config.toml
hidden_act = "swiglu"
normalize_top_k = false
balance_bias = false
beta2 = 0.99
max_seq_len = 512
Below are experts of layer 3 (counted from 0) of a mixture-of-experts language model. Rows are named router (the router's row for the expert), gate (a neuron's input weights, with its number), up (a neuron's input weights, with its number), down (a neuron's output weights, with its number) and show model dimensions 0-159. Each number is 128 + 32 x the weight over its row's rms, rounded and kept within 0 to 255.
After each expert's rows: "comes before" lists some tokens at least twice as common just after its tokens as in all text. This comes from a sample of Wikipedia text that the model never trained on. Tokens count by the router's weight.

# expert 116
router [115  66 147 188 155 124  99  90 209 119 104 152 102 128 199 111 133  95 131 200 100 148 146 112 143 159 129 114  99 195 171  64 110  89 122  83 175 128 171 152 173 127  89 145 100 143 117 136 142  92 128 111 141 139 141 147 149 174 186 163 153 145 111 135 105 118 149  92 167 155 107  80  85 121  83  97 134 103 140 140 215 158  94 125 175 170 114 139 132 167 117  86 161 148 118  84 144 152 149 110 137 202 109 152  82 145 108 153  92 160 105  95  81  95 161 145  95 117 109 151  64 140 216 111  89 142 171 153 110 139 131  77 178  94 156 129 150 134 114 130 108 128 129 123 161 173 139 115 105 186 130 145 116 105 137 143 178 118 107  95]
gate0 [ 93  83 150  89 157 161 108 102 164 173 132 133 132  70  86 118 105  93 152 140 148 183  89  82 132 123  64 106 122 179  73 106  79  97 135  74 120 146 140  98  95 117  65 113 135  66 152 129 111 124 113 162 127 189  79 121 111 148 180 149 215 127 117 177 134 146  90 172 156 140 131 139 119 126  64 136  89 107 111 176 128 128 156 138 135 114 157  79  80 152 119 131 131 123  90 151  79 111  62 132 132 111 160  90 109  77 126 168 131 170 114 129 142 127 158 114 133  98 130 169  93  89 101 123  98 142 155  76 112 139 185 116  93 104 102 148 117 105  90  89 115 111 144  88  92 119 128  67 109 112 190 149  70 112 147 180 137  80 114 190]
up0 [176 164 138 167 126  75 171 150  87 133 101 152  72 185  96 143 170 155 101 162 129  96 197 142  80 114 145 130 140 146 160 158 202 135  82 195 113 136 154 156 131 130 158 179 137 160  86 149 185 114 124 124 135 103 154 118 146 106  98 101 125 159 145 101  65  71 164 115  94  92 165 126 158 151 149 115 100 134 103 131 172 153  71 132 119 190 179 154 153 117 123 135 104 137 130 123 145 177 202 145 138 137 148 109 131 166 114  77 108  91 128 153 106 132  76 178 138 160 114  93 136 171 136  95 141  85  96 166 120 147 114 152 175 157 148  76 112 136 179 197 156 125 132 145  82 121 122 140 158 169 105 148 147  55 108 121 116 201 138  90]
down0 [ 99 131 163 147 117 140 121 168  93 115  42 129 107 165 170 121  94  74 201 153 139 135 146  95 171 122 141 140 123 103 153 136 140 111 131 188 107 126 131 153 118 138  77  95 172 150 133  98 138  74 202 172 150  84 155 133  96 144 110 111 181 151 139 149 138 156 139 159 166  81 162 163 137 117 132 126 139 156 126  98 110 123 118 114 124 142 144 139 187  93 168 155 101 132 119 135  98 178 126 117 145  99  77 164 104 182 135 124 102 109 210 146 132 164 152 164  56 135  55 150 116 124 139 129  40 173 151 118 109 154 114  64 148 117 146 210 142 142  85 153 177 139  94  91 159 155 125 132 102 140 111  75 196 142 162 139  82 128 131  97]
comes before: " ", " the", "ram", "ill", "ing", " +"

# expert 81
router [185 131 138 178 140 152 126 134 157 104 134 171 190 180 185 134 135 159 187 137 120 105  72 121 130 157 193 110 118 137 123 127 130 111 138  79 162 115 100 108 132 152 130 129  86  81 119 155 116 142 146 120 142 221 133 176  93 134 118 181 213 124  73 155 153 108 148 114 112 121 130 126  71 204 136  81 151 143  80 105 122 150  94 132 147 156 177  94 127 127 173 133 108 110  79 122 124 141 127 102 153 161 143 120 148 119 152 124 197 102 146  78  75  71  80 173 159 118 126 128 134  54 142 144 119 137 126  88 115 192 132 168 155 140 117 120 150  98 118 142 117 118 143  84  68  67 121 181 127 144  98 123 157  75 142 105  98 165 185 114]
gate1 [121 145  85 131  68  84 157 104 111 202  88 160 144 158 120 140 211 104 154 105  79 150 152 170 166 133  55 129  68 144  87 153 161 152 118 105 116 106 125 187 112 116 161 143 171 111 145 143 176 113  83 144 147 109 123 159 188  91 140 104 141 137 141 179 154 155 140 133 134 133 149 117 132 125  83 114 152  36 157 114 152 114 113 129 134 118 144  84  72 175 109  93 106  90 113 174 110 162 117 131 119 118 116 101 101 103  90 132 135 147 172 104 141 116 128 116 111  77  41 150 134 128 136  93  90 130  71 120 120 110 185  95 145  96 165 101 168 125 125  86 136 141  79 138 112 157 195 181 131 107 171 119 134 111  47 133  84  70 139 125]
up1 [129 120 192 134 159 157 119 139 104  66 161  79 100  83 170 120  74 168 155 175 199  94 143 112  88 219 194 134 166 153 155  72 113 113 129 142 116 174 132 147 170 158 103  99 134 123  86 105 111 138 151 168 148 172  75  88 140 119 144 115 115 123 116 106 115 150 126 170 182 136 108 161 145  98 132 172  92 144 134 159 106 156 134 111 114 118  76 170 154 109 175 169 126 112  82 140  99 105 149 132  85 163 173 124 142 112 147 136 105 117 110 150 122 155 115  92 154 192 143 129 162 139  74 121 135 159 173 137 174 164  89 153 116 122 109 137 120 143 142 164 108 141 166 121 109  73  39  89 151 154 107 186  94 143 219 107 151 161 134 143]
down1 [153 133 111 106 178 129 143 122 139 117 115 123  97 113 100 105 108 174 120 101 108 106 167 158 149 129  98 102 126 166 169 128 136 141 125  94 102 113 155 115 106  99 120 178 117 182 121  59 171  84 129 154  96 123 105  98 167  51  85 121 108 137 174 127  68 124 153 150 137 145 125  90  96  98 157 136  85  90 137 103 143  86 162  99 133  74 156 104 119 120 110 155 208 111  46 199  78  78 166 118 115 120  95 101 112  71  67  97 124 108 113 141 103 205 119 147 126 163 135 120 182 195  72  90  87  96 132 123 116 190 152 125 111 131 110 201 110 170  93  86 153 130 103 139 149 144 113 126  91 100 157 145 123 102 157 161 141 106 167  72]
comes before: " was", " is", " he", " had", " the", " has"

# expert 83
router [133 159 166 192 116 148 112 169 127  84 200 172 142  99 101 132 164  95 123 115 128 149 120 123  50 125 123  89  93 127 144  96 105 113 174  70 171 137 125 108 205  89 112 117 119 135 105 166 180 121 140 152 131 183 117 141  86 129 148 174 111 146 148 114  90 128 137 153 102 127 124 139 126 104 109 109 157 102  77 127 170  87 142 110 143 123 124 168 131 149 137 102  60 150 154 130 191  69 151 156 121 133 127  99 212 130 114 132 119 122 122  94  91 121 126 124 238 126 104  67 166 121  62 146 119 142 159 109 178 171 102 113 124  75 173 124 116 126 111 151 120 150 122 233 134 145 136  76 161  92 149 131  89 106 150 163 118 120 138  83]
gate1 [188 190 161 106 119 112 159 142 110 101 117 106 184 193  84 122 159  91  82 125 146 118  96  94 145 152  89 142 161  86 144  90 129 122  89 120 123 101 127 150 123 158 125  95 132 166 118 111 153 185 132 150 123 165 100 134 135 164 147 143 111 151  93 126 140  92 102 166 205 115 117 152  85 137 152 167 179 131 175 134 124 107 132  78 116 114 128 161  79 208  28 103  99 134 155  92 131 170  95 129  76 104 116 160 104 120  80 128 107 155 145 147 169 170 140 162 114  87 172 149 103 176 138 138 104 176 103 134 110 117 154 124 110 111  76  91  82 126 145 117 143 128 143 146 147 137  66 135 112 110 182  74 119  97 172  61 117  94 123 222]
up1 [119 173  96 122 127 123 176 157  93 112 118 150 124 171 157 124 161 108 148 120 119 157 133 131 160 130  78 147 113 151 144 139 152 141  92  72 121  94 144 133 131 140 130 181 188 178 133 132 118 146 150 102 100 126  95 148 121 119 143 178 151 101 105 120 130 140 115 209 153 150  94 126 131 210 169 106 144  71 135 185 104  86 151 115 134  65  68 133 164 126 166 135 161 114 177  98 120 154 122 141  94 133 131 108  79 128 156 174  80 138 172 139 142 123 116 165 122 105 168 157 115 128 138 109 127 148 118 172  85 112 184  99 139 134  73  57 144 246 143 131 128  45  84 130 140 150 114 128  62 106 169 106 133 109 112  40 130 111  92 173]
down1 [160  77 140  85 134 158 169 124 134 212 149 158 199  82 161 129 143 173 128 141 115 169 139 142  81  68 150 110 124 115 156 105 140 132 169 147 124 160 141 128 132 162 122 146  79 144 126  92 128 153 145 164 108 108  92  95 131 186 112  81  93 124 135 142 181 142 140 114  74 102 137 132 111 105 110 120  86 133 160 154 152 142  64 154  42 136 150  61 112 118 118 138 157 176 106 142 159  82 163 129 164 183 106 140 102 133 161 125 134 137 147 165 153 184  96  76 152 123  68 104 121 152 163 159  83 104 130 137 125 144 196 103 103  43 147 138  82  52 112  58 135 113 138 136 170 143 124 142 146 115 121  74  74 141 130 145 144 128  79  98]
comes before: " ", " S", " A", " P", " M", " B"

# expert 39
router [159  82  44 179 108 148 144  97 114 138 148 123 148 109 141 118 138 115 124 142 109 108 143 101 104 138  87 120 189 122 179  84 148  57 159 155 154 127 145 182  56 112 171  60  54 124 123  71 169 128  85 135 149 138 143 102 111 130 110 126 136  49 109  86 107  72 137 130 134  78 100 158 125 140 200 116 117 138 130 151  94 184 155 104  95 171 184 150 115 111 125 145  77 146 119 182  93 144 133 125  99  79  96 123 143 112 155 200 157 129 171  75 130 156 178 117 180 122 175 130 117 127 129 108  85 159 136 123 135 156 162 112  95 124 103 169 183 139 134 146 154 129 158 108 110 115 150 146 100 149 120 176  87 127  98 154 139 193 160  93]
gate0 [102 100 104 174 100 146  65 124 116 127 121 173 154 150 121 137  94 121  77 128 107  99  76  95  91  41 103  97 103 110 123 139  57 154 107 146  79 210 111 108 158 120  63 142 135 135 143 150 121 127 135 165 155 157 138 107 151 152  99 129 108 121 123 143 154 136 156 114  88  83  99 112 108 145 128 125 116  93 153 121  93  91  90 144  85  90 138 154 143  46 180 111 154  95 110 129 146 149  92  92 170  99 101 151  93 150  96  88  79 169 165 146 123 124 125 134 156 132 118 149 126 125 167 193 104  99 112 202 135  72  98 125 122 105  73 190  85 118 105 169  81  95  83 112 178  63 122 126 106  84 169 108 146 138 186 164 153 139 124 176]
up0 [128 105 104 187  96 205  80 132 123 142 128 135 125 144 108 163 100 117  80 136 126  59 104 100  91  29 111 120 128 158 150  71 117 159  94 175  90 181 169 128 150  96  56 143 145  88 114 125 151 124 115 186 111 137 156 127 146 166  65 117 128 137  99 138 175 100 151  80  97  86 120 136 120 147 130 117 135 117 129  99  77 105 164 184  87  95 117 139 124  87 181  89 126 119 120 125 118 152  91 158 107  79  73 160 104 109 115 108 107 181 166 120 150 160 138 124 141 141 151 141 120 151 134 184 111 117 118 156 101 113 118 136 151 130  71 196  88 126 119 199  54 109  83 102 185  74 153 137 123 101 114  82 134 124 146 134 148 160 157 177]
down0 [166 156 141 111 174  97 175 111 111  92 112 174 115 112 107 156 103 131 127  72 159 132 145 129 154  74  99  85  78 109  89 102  99 146 100 128 130 116 115  96 139 131 104 133 189 108  94 128 119 129 127 111 139 118 189 104 107 140 200 105  87 146 165  86 125 150 128 129 139  85 116 190  41  84  95 141 106 124 134 133 139 129 128  80 125 177 121 201 138 154 150 214 177 112 105  99  81 108 107 145 142 121 164 153 127  98 117 181 106 174 137 157 118  82 167 158 166  98 152 131  85 127 132 119 190 131 149 157 118 107 126 197 140 173 137 103 105 136  85 108 149 109 105 147 150 149 132  80 136  99 157  38 108 140 164 134 135 112 230 159]
comes before: "on", "er", "ing", "s", "in", "all"

# expert 26
router [157  87 176 180 105  90 118 175 102 131 151 135 138 131 154 158 184 163 125 150 127 112 124 130 150 163  84 126 124  94 180  51 101 139 120 125  97  91 102 154 122 165 101 167 154 117 100  82 155 136 121 179 108  76 119 122 135 133  74 140 129 127 139  53  97 124 170 112  64 161 109 104 129 115  81  95 165 128 151 145 106 180 107 146 120 180  75  99 170 129 133  80 132 240 155 206 117  90  87 141 101 156 102 117 133 172  81  95 135 128 156 163 125 108 161 178  99 138  98 122 140 154 129 146  87 106 150 175 158 188 132 158 153 131 189 156 124  86  84 125  79 127  70 161 130 197 113 128 132 112 145 154 148 140 118 106 116 140 126 101]
gate0 [141  76 136  81 139  62 163 134 122  94 115 163 146 143 133 166 132 147 145 148 188 166 132 111 137   0 112 183 205 101 172 123 138 169  76 140  83 110 144 113 157 121 122 144 137 144 113 138 196 102 146 131 133 134 213 158 174 113 153 110  82  67 130 133 138 156 149 181 133 135 125 154  86 149 104 117 155 105  98  95 103 109 215 131 104 125 105 143 150 121 169 171 160 118  57 133  48 133 135 157 112 115 134 117 174 135 133 170  92 117 150 131 104 141 134 178  80 154 183  94 126 136 157 160 132 147 105 114 142 127 107 115 140 124 122 124 114 174 163 113 122 196 141 126  84 109  82  98  97 105 155  70 119 156 118 114 143 100 142 139]
up0 [116  94 129  93 140  70 159 139  64 128 142 126  89 170 156 155 142 118 199 126 197 151  76 145 144  49 132 162 161 112 142 162 131 155 117 121  73  99 124  64 158 103 110 130 180 134 150 136 174 114 160 125 120 117 197 166 184  94 134 120  35  95 106 107 127 166 128 186 150 138 110 147 102 167 124  94 159 126  72 116  85 168 198 108 135 113  90 152 139  93 170 166 113 132  81 135  62  92 162 120 110 134  98 131 131 140 113 161  95 109 172 125 107 120 143 121 101 143 151 131 158 158 115 119 139 131  66 112 157 133 117  64 113  98 125  78 138 163 134 120 122 172 122 162  69 122  82 127  72  89 136 100 106 176 106 103 141  80 103 145]
down0 [147 122 161 163  81  91 116 142 144 138 142  92 140 116 103 105  98 133 113 128 177 145 124 147 139  65 116 140  98 127 120  39  96 129 125  90  78 119 175 119  87  93 127 121 151 108  85 155 111 168  65  89 132 136  76 157 168 129 133  99 130 153 148 157  74 113 130  94  84 173  97 124  70 100 103 131  93 136  89 136 125 145  77 107 147 122  77 189 144 112  93 128 141 135 152 167 171  69  95 125 138 100 142 107 110 127 127 126 154 182 154  70 119  49 130 114 144 172 115 145 201  98 101 131  87 171 201 121 172 150 154 138 145 168  77 172  84 110 108 107 152 184 153 118 122 113 189 174  89 140 187 117 100 119 128 103 141 129  80 181]
comes before: " ", " D", " B", " P", " S", " L"

# expert 79
router [208 148 133 138 107 141 146 136 144 113 136 120 173 177 108 116 101  77 143 151 146 169 131 102 125 140 164  38 118 129 157 103 170 112 189 113  90  90 133 149 194 171 110 121 137 131 160 117  98 120 146 169 150 114 134  82 141 152  72 126 131 211 112  88 109 123 154 131 148 104 169 115 119 143 107 146 123 153 116  95 146 134 124 132  78 136 121 124 141 130 177 103 112 118 125  88 129  66  70 139 150 110 146 110 202 137 126 167 121  56 129 107 115 103  74  88 207 135 179 134 126 112 102 117 138 125 135 128 212  49 135 131 183 118 148 109 196 162 145  82 101 148 131 113 111 145  87 193 147 170 103 130 136 146 129 157  57 129 128  81]
gate0 [108  63 163 133 121 104 160  72 131 168 171 181 138 108  76 227 146 125 132 166 147 149 162 130 154 145 113 154 103 127 109 131 153 130 162 152 113 123  78 175  98 110 168 137 167 193 109  97  81 186 107 123 149 153 131 133  83 114  93 167  95 114  64 101 117 170  98  78 114 141 188  91 168 160 151 150 136 101  82 154  95 202 123 136 113 132 111  85 149 131 145 136 206 100 134  98 172 143 103  96 124 139 159 187 104 102 160 169 184 121 133 144 155 130 155 129 127 130 144 141 137 169  86 109  65 124 127 122 117 136 133 187 108  92 169 159 154 129  76 166 114  84 137 114 169 111 134 112 114  95 126 101 162 189  66 164 121 156 124 112]
up0 [ 97 125 157  90 122 117  75 161 125 103 105 109 102 129 128 130  78 122 152 140  72  80 119 127 127 138 177 164 152  96 164 145 138 183 153 168 131 207 129 104 154 127 114 154  86 160 138 173 116 130 110 138 144 146  50 113 127 137 141  77 169 122 143 130 142  94 182  73 104 115 144 150 130  69 192 175 134 132 173 118 180 177 149  83 162 118 153 150 154 114  55 142 117 155  97  91 187  82 174 121 162 187 132 127 101 111 122 142 138 153  37  80 177 118 110 134 126 121 110 107 150  76 170 128 113  99 115 161 112 144 108 101 121  78  98 125 135 109 156 113  95 148 213  90 144 187 150 147  88 134 104 198 128 128 170  92 112 126 139 121]
down0 [154 130  91  88 122 134 124 107 101 162  62 160  57 143 106 148 148 171 128  96  70  93 131  93 109 171  99 185  73 100 130 153 170 133  83  85 126 130 146 145 133 114  77 128  67 138 128 159 134 139 125 149  88 162 122 151 153 116 130  91 128  72 129 140 134  99  47  87 132 145 183 124 102  99 147 184 155 117  94 151 184 156 156 136 127  98 105 126 111 112 112 108  58 139 125 103 126 153  93 110 163  83 128 157  59  80 134 111 157 130 120  80 106 113  95 154 100 146  77 127 130 139 137  90 128 148  64 171 146 131 134 175 106  39  84 123 170 177  87 157 126 151 139  92 112 160  64  78 103 110 200 147 122 165 143 115 150 145 126 112]
comes before: "an", "p", "t", "tain", "it", "er"

# expert 75
router [ 99 102 147  95 148 104 128  92 121 146  98 155  87 199 173 117 157 123  93 164 165 139 113 120 116  85 121 184 173 115 118  86 163 128 135 119  56 138 106 138 105 128 101  89 217 129  98 170 166 145 121  92 111 136 124 118 119 141  86 134 102 169 214 127 135 175 101 106 115 119  89 101 153 129 111 139 130 132  81 149  86 159  93 125 145  70 167 117 112 164 129 151 137 184  97 103 113 114 101 139  92 102 149 121 163  80 164 144  52 130 149 157  89  82 162  92 111 161 122  74  73 141 125  87 140 145 180  49  99  62 140 137 127  89 148 147  99 131 122 116  97  76 111  89 109 145 147 105 146  89 209 129 143 161 145 158 177 112 100 104]
gate0 [140 161  85 170 155 145 135 122 114 144 169  67 120 173  95 101 122 149 142 160 151 138  50 152 119  74 115  84 130 180  90 201  77 186 147 132  96 111  99 112  97  79 158 153  85  78  84 156 132 148 134 107 105  63  77 108  90  79 141 143 123 116 113 142  70 101  86  78 125 122 118  84 101 122 133 158 108 169 105 146  93 156 107 119 110  60 162 127 143 150 133 135 167 106 129 173 127 103 122 115 185 101  97  98 133 106 158  94 125 172 109 108 167 170 103 130 148 114 149 162 135  95 119  74 110 155  99 157 114 144 104 156 159 151 112  83 169 139 230 112  97 126 169 148 131 130 180 110 154 107 122  89 108 142 109 156 121  95  57  82]
up0 [145  58 120 117 155 124  93 183 169  82 129 142  84 126 150 141 105  99 145 163  36 109 108 132 108 101 120 164 136  81 157 102 123 112 141  63 165 173 102  64 119  87 124 145 124 120 127 142 121 113 178  97 131 121 148 114 111 115 127 155 165 177 149 176 172 115 178 105 116  92  46 119  93 152 156 126 112 158 150  71 101 104 111 116 134 142 155 138 113  96 181 132  84 159 175 141  85 129 149 105 151 152 136 105 160 135 147 108  94 149 143 181 107  82 133 131 161 101  82 150 115 117 213 185 106 118 141 134 122 140 152 121 102 148 115 157 102 134 174 156 105 139  87  85 149 142  83 190  87 199 107 189 109  53 146 118 129 163 156  84]
down0 [173 154 175  76 114  96 185 163 126  99 150 107 139 146 138 191  98 113  81 127 104 139 160 162 113 167  87 191 168  91 138 113  48 154 119 150 106 109 142 156  83 137 111 224 164 130  92 154 122 141 179 136 159 168  93  66  65 103 110 108 131 185 132 176 109 117 165 110 123 111 109 125 146 134 200  92 140 182  66 151 191 109 116 113 120 161 157  83 150 108 166 156  91 111  69 165  98 136 129 139 103 181 111 153 111 130 127 164 150 131 151 154 107 151 122 175 152 113 104 143 139 137 134 145 147  97 120 166 100 111  92  80  83 152  71 101 151 151 112 170 133 148 143 122 110 157 118 149 131  77 115 143 107 135 130 174 132 142 209 123]
comes before: "ation", "ic", "ed", "ical", "ect", "ive"

# expert 125
router [153 102 192  81  98 165 157 153  99 129 169 152 105 171 131 140 128 161 124 192 159 132 149 114 147  63 147  74 103 115  88  68 122 166 181  91 104  41 182 130 106 110 133 116 156 106  71 149 120 135 110 179  70 109 111 177 183 208 155 145 125 133 125  86 174 145 164 132 125  99  95  95 151 158 168 145 131 117 123 131 128 118  85  94 140 111 117 126 174 107 165 136 193 139 102 127 124 138 153 126 184 119 175  72 140 123  87 125 153 171 127 111 118 117 139 159 135 142 117 130 147 111  57 191  97 107 132 137 178 170 130  76  95 110 132 179  99  82 101 159 182 136 132 137 134 140  97 109 119 151 154 138  90  88 158  71  85 112  90 129]
gate1 [108 102 159 197 137  78 110  97  99 185 161 163 132  92  73  52 126 181 140 117 122 139 116 187  93 160 118  89 109 201 134 154 160 145 114 168 116 115 109 154 128 176 108 168 154 108 103 164 133 133 210 162 111 146 118 110  93  89 141 126 165 135 137 127 111 106 139 143 153 133  84 172  88 110 133 146  74  76  82 141  99  65 121 119 102 178  73 131 129 224  82 153 124 136  88 159  88  72 114 135 118 106  92 128 130 123 119 150 164 135 155 104 103 166 138 144 115 160 103 110 162  80 171 128 143 147 157 127 185 136 110 159 121 177 159  52 166 172 134 128 109 114  70 102 116 115 123 133 184 138 115 179 154 136  87 138 124 117 139 146]
up1 [101  83 147 111 131 111 128 131 137 126 114 152 115 130  85  55 181 127 121 165 193 188 162 186 150 131 134 108 121 126 106 132  85  73 162 136 137 141 168 118 130 139  90  89 143 130 163 122 144 163 167  99 168 105 132 149 135 166 162 189 171 116  89 115 136 141 124 139  98 182 120 118 149 149 122 157  92 157 129 174 192 139 103 133  99 119 132  53 127 152 152 142 213 165  80 160  86 109 119 132 211 117 137 112 128 136 114 110  65 108  47 126 144 159 153 125 126 143 138 108  55  66 112 143  93 181 159  80 120  94 166 100 151 150 134 134  76 163  97 187 157 144  84  91  80 117 158 107 122 118 111 206 107 116 150 113 134 123 132 135]
down1 [142 149 133 136 116 108 130 116 114 137 192  95 134  87  93 139 167 100 144 128  51 120 204  68 118 125 158  87 120 113 169 116 168 102 161 171 119  98 139 116  67  92 186 196 136 113  89 132 109 122 131 138  60  74 107 100 149 132 147 108 130 115  93 134 106 121 164 191 151 115 107  71 156 121 147  55  63 185  98 165 103  85 113 116 163 130 129 147 156 111 144 175 145 101 118 116  92  92 140  87 103 174 131  90 112  73 110  99 111 123 158  56  92 143 108 112 110 122 139 130 189 144 140  99 100 116  68 156 140 128 123 196 118 143 169 151 178 103 129 143 118 120 192 111 113  57  77 162 135 172 121 119 142 157 107 129 157 136  92 143]
comes before: "1", "2", "0", "6", "9"

# expert 4
router [135  80 101 174 103  79 168  84 152  71 119 131 161  98 104 190 132 153 152 140 143 164 132 110 154 118 105 121 138 149 125 181 128 186  57 130 191 136  64 110  60 122 137 119 187 131 142 132 122  96 205 182 184  82  55 103  92 157 157 148 140 127 127 140 140 127 173 143 164 125  87 131 169  88 144 142 125 104 124 102 124 101 164 153 148 170 106 155 109 157 129 115 102 154 107 141 108 160 166  89 129 138 126  92  80 137 104  97  91 148 162 146 143 107   0 146 110 106 108 130 139 128 137 120 130 108 148 140  71 116 107 147  75 115 193 116 143  87 111 133  83  82 149 144 133 113 138 177 144 119 119 145 136 107 126  86 105 125  83  95]
gate0 [121 146 148  95 136 128  76 134 209 153  66 107 177 145 136 151  86 168 131 114 144  61 115  98 162  84 167 108 166 152 136 127 189 151 153  40 105 124 145 131 106 160 135 157 141  78  76  70  68 125 140 132 101 131 136  73 142 107  66  76 117  98 112 148 135 121 125 107 104 141 110 105 147 138 128 152 130 169 109  86  68 168 129 100 130  81 162 172  52 101  63 125 110 107 163 133 178 166  87 122  88 130 119 132 101  73 113 126 166 126 117 172 116 130 126 153 123 153 131 128 119 103 133 154 190 112 172 141 124 128  78 162 103 106  96 108  93 132 124 184 110 115 160 135  92  89 134  68 151 114 105 141  77 155 153 122  89 168 160 189]
up0 [112 118  63 116 125 136 187 122 129 163 179 140 135 105 147 157 167 140  99 136  64 139 153  93 167 125 153 191 136  97 147 170 136 136 158 173 127 119 125 164 179 156 155 156 130 113 108 139 128 109 145 146 169 183 160 133 106 152  92 102  67 128 102 127 225 101 133  40  93 137  96  86 124 103 122  98 168 136 171 142 112 132 151 149  85 147 102 139 120  91 156 146  75 131  78 156 173 133 123 119 115  82 119 146 144  83 123 164 116 164 172  88 155 174  96 118  91  79 105  75 120 130 158  94 118 101  94 109 126 148 153 141  67 138 160 165 126 108  82 147 150 176 106 101 151 125 179  99  85 137 136 104  84 191 118 218 105 100 101  87]
down0 [146 105 154 118 173 135 145 138  96 157 129 168  68  95 147 139  97 170  71 111 151 148 124 168 152  61 202 142 101 186 112 128 100  62 148 130  67 101 112 123 127  81 197 158  64 115 113 158 122 116 100 116 100  67 116 137 124  79 107 116 112 134 140  71 160 117 137 161 110 140 157 170  69 159  93 157 126 147 133  87  93 133 110 178 112 127 134  76 111 137 165  90  84 134 138  87 175 112 130 177  79 133 151 169 179 137 201 115 113 146  92 118  63 195 170 176 151 114 156 137 128 119 197 151 139 134 133 142 126  99 122 158 131 112  98 171  78 106 128 112  94 150 105  75 110 138 124  95 124 149 142 139 161 118 152  61 125 157 153 139]
comes before: "ck", "ct", "in", "ft", "w", "g"

# expert 61
router [123  62 129 144 134 139 104 180 101 108  91 135 144 104 116 133 128 127 100  75 144 149 131 140 162 121 142 110 118 101 194 151 141 247  83 138 128 134 134 123 106 161 140 132 168 131  97 169 146 175 129 167 158  88 147 135  72 121 101 143 162 146 126 113 120 140 157  93  76 118  74 146 123 168 121  75 127 144 112 143 136 161 135 132  92 143 145  88 156 109  91 102  82 134 107 124 145  60 196 202 130 150 194 154 102 115 103  73 141 167  60  63  34 126 107 159 162 147  95 119 152  86 138 147 195 116 151 141 111 146 152 137  82  92 166 140 116 114 147 193 133 168 122 137 160  76 101 143 119 126 158 157 114 111 114  79 147 137 164 139]
gate1 [137 130 162 142 150 130 125 108 174 109 107  95 108 167  89 123 114  79 122  97 122 156 131 128 144 133 107 163  93 128 109 148 113 131  97 165 114 137 125  93 191 155 169 132 133 142 124 109  96 117 136  96 114 137 148 114 148  87 156 138 138 136 146  91 125 162  77 148  86 123 107 133 116 169  85 127  95 136  77 153  82 152 159 141 128 132 111 151 193 147  76 133 142 169 190  63 126 129 134  99  90  42 109 104  85 112 115 141  95  70 133 121 160 174 165  76 138 142 140 159 125 101 123  78 131 211 110 117  85  77  99 102 136  91 143 108 169 193 192 127 121 114 145  97 149 128 231  59  36 171 174 129 110  76 132 158 133 160 119 147]
up1 [106 136 112 124 110 124 163 146  80 128  96 191 171  99 149  70 121 171 110 143 102 137  97 134 138 116 109  67 187 144 140 108 176 119 164 100 141 168 139 147 126 146  86 130 129 191 157 121 170 129 128 174 190 144 124  89 102 182 127 139 136 114  65 162 149 126 132  99 170 136 128 151  61  92 164  90 116 131 159 125 159 112 124 117 155 104 122 103 105 102 171  62 104 127  92 165 151 105 124 124 175 230 157 118 146 132  84 144 150 130 112 155 121  91 127 175  99 139 124 109 106 109 144 174 124  57 167 151 182 133 181 138 156 153  85 156  86  89  84 126 122 149 118 128  94 108  39 182 177 132 116 147 152 167 169  89 168  86 135  92]
down1 [143  90  84 124 178 109 152 104 170 183 126 120 133 146  93 120 156 168 178 134 133 113 145 169  79 101  92 167  96 151 108 147  87 109 135 158 105 165 187  73 117 146 150 136 117 166 152 119  99 134 144 109 185 114  93 132 120  85 144 113 100  80  86 128 114 165 126 140 144 109 200 156 142 125 104  90 138  69 160  92 148 112 106 148  89   0 120 103 152 120  99 162  75 165 159 177 136 145  56  90  95  92  49 162 116 137  96 163 155 123 156 164 173 168 109 143 134 124 141 131 110 128 144 122 103 170 171 163 191 109 141 151 131 140 141 138 128 130 159  80 105 127 118 104  57 147 125 161 112 137 157 154  98 138 156 121 176  94  97 142]
comes before: " ", "\n", " Gre", "\n\n", " M", " S"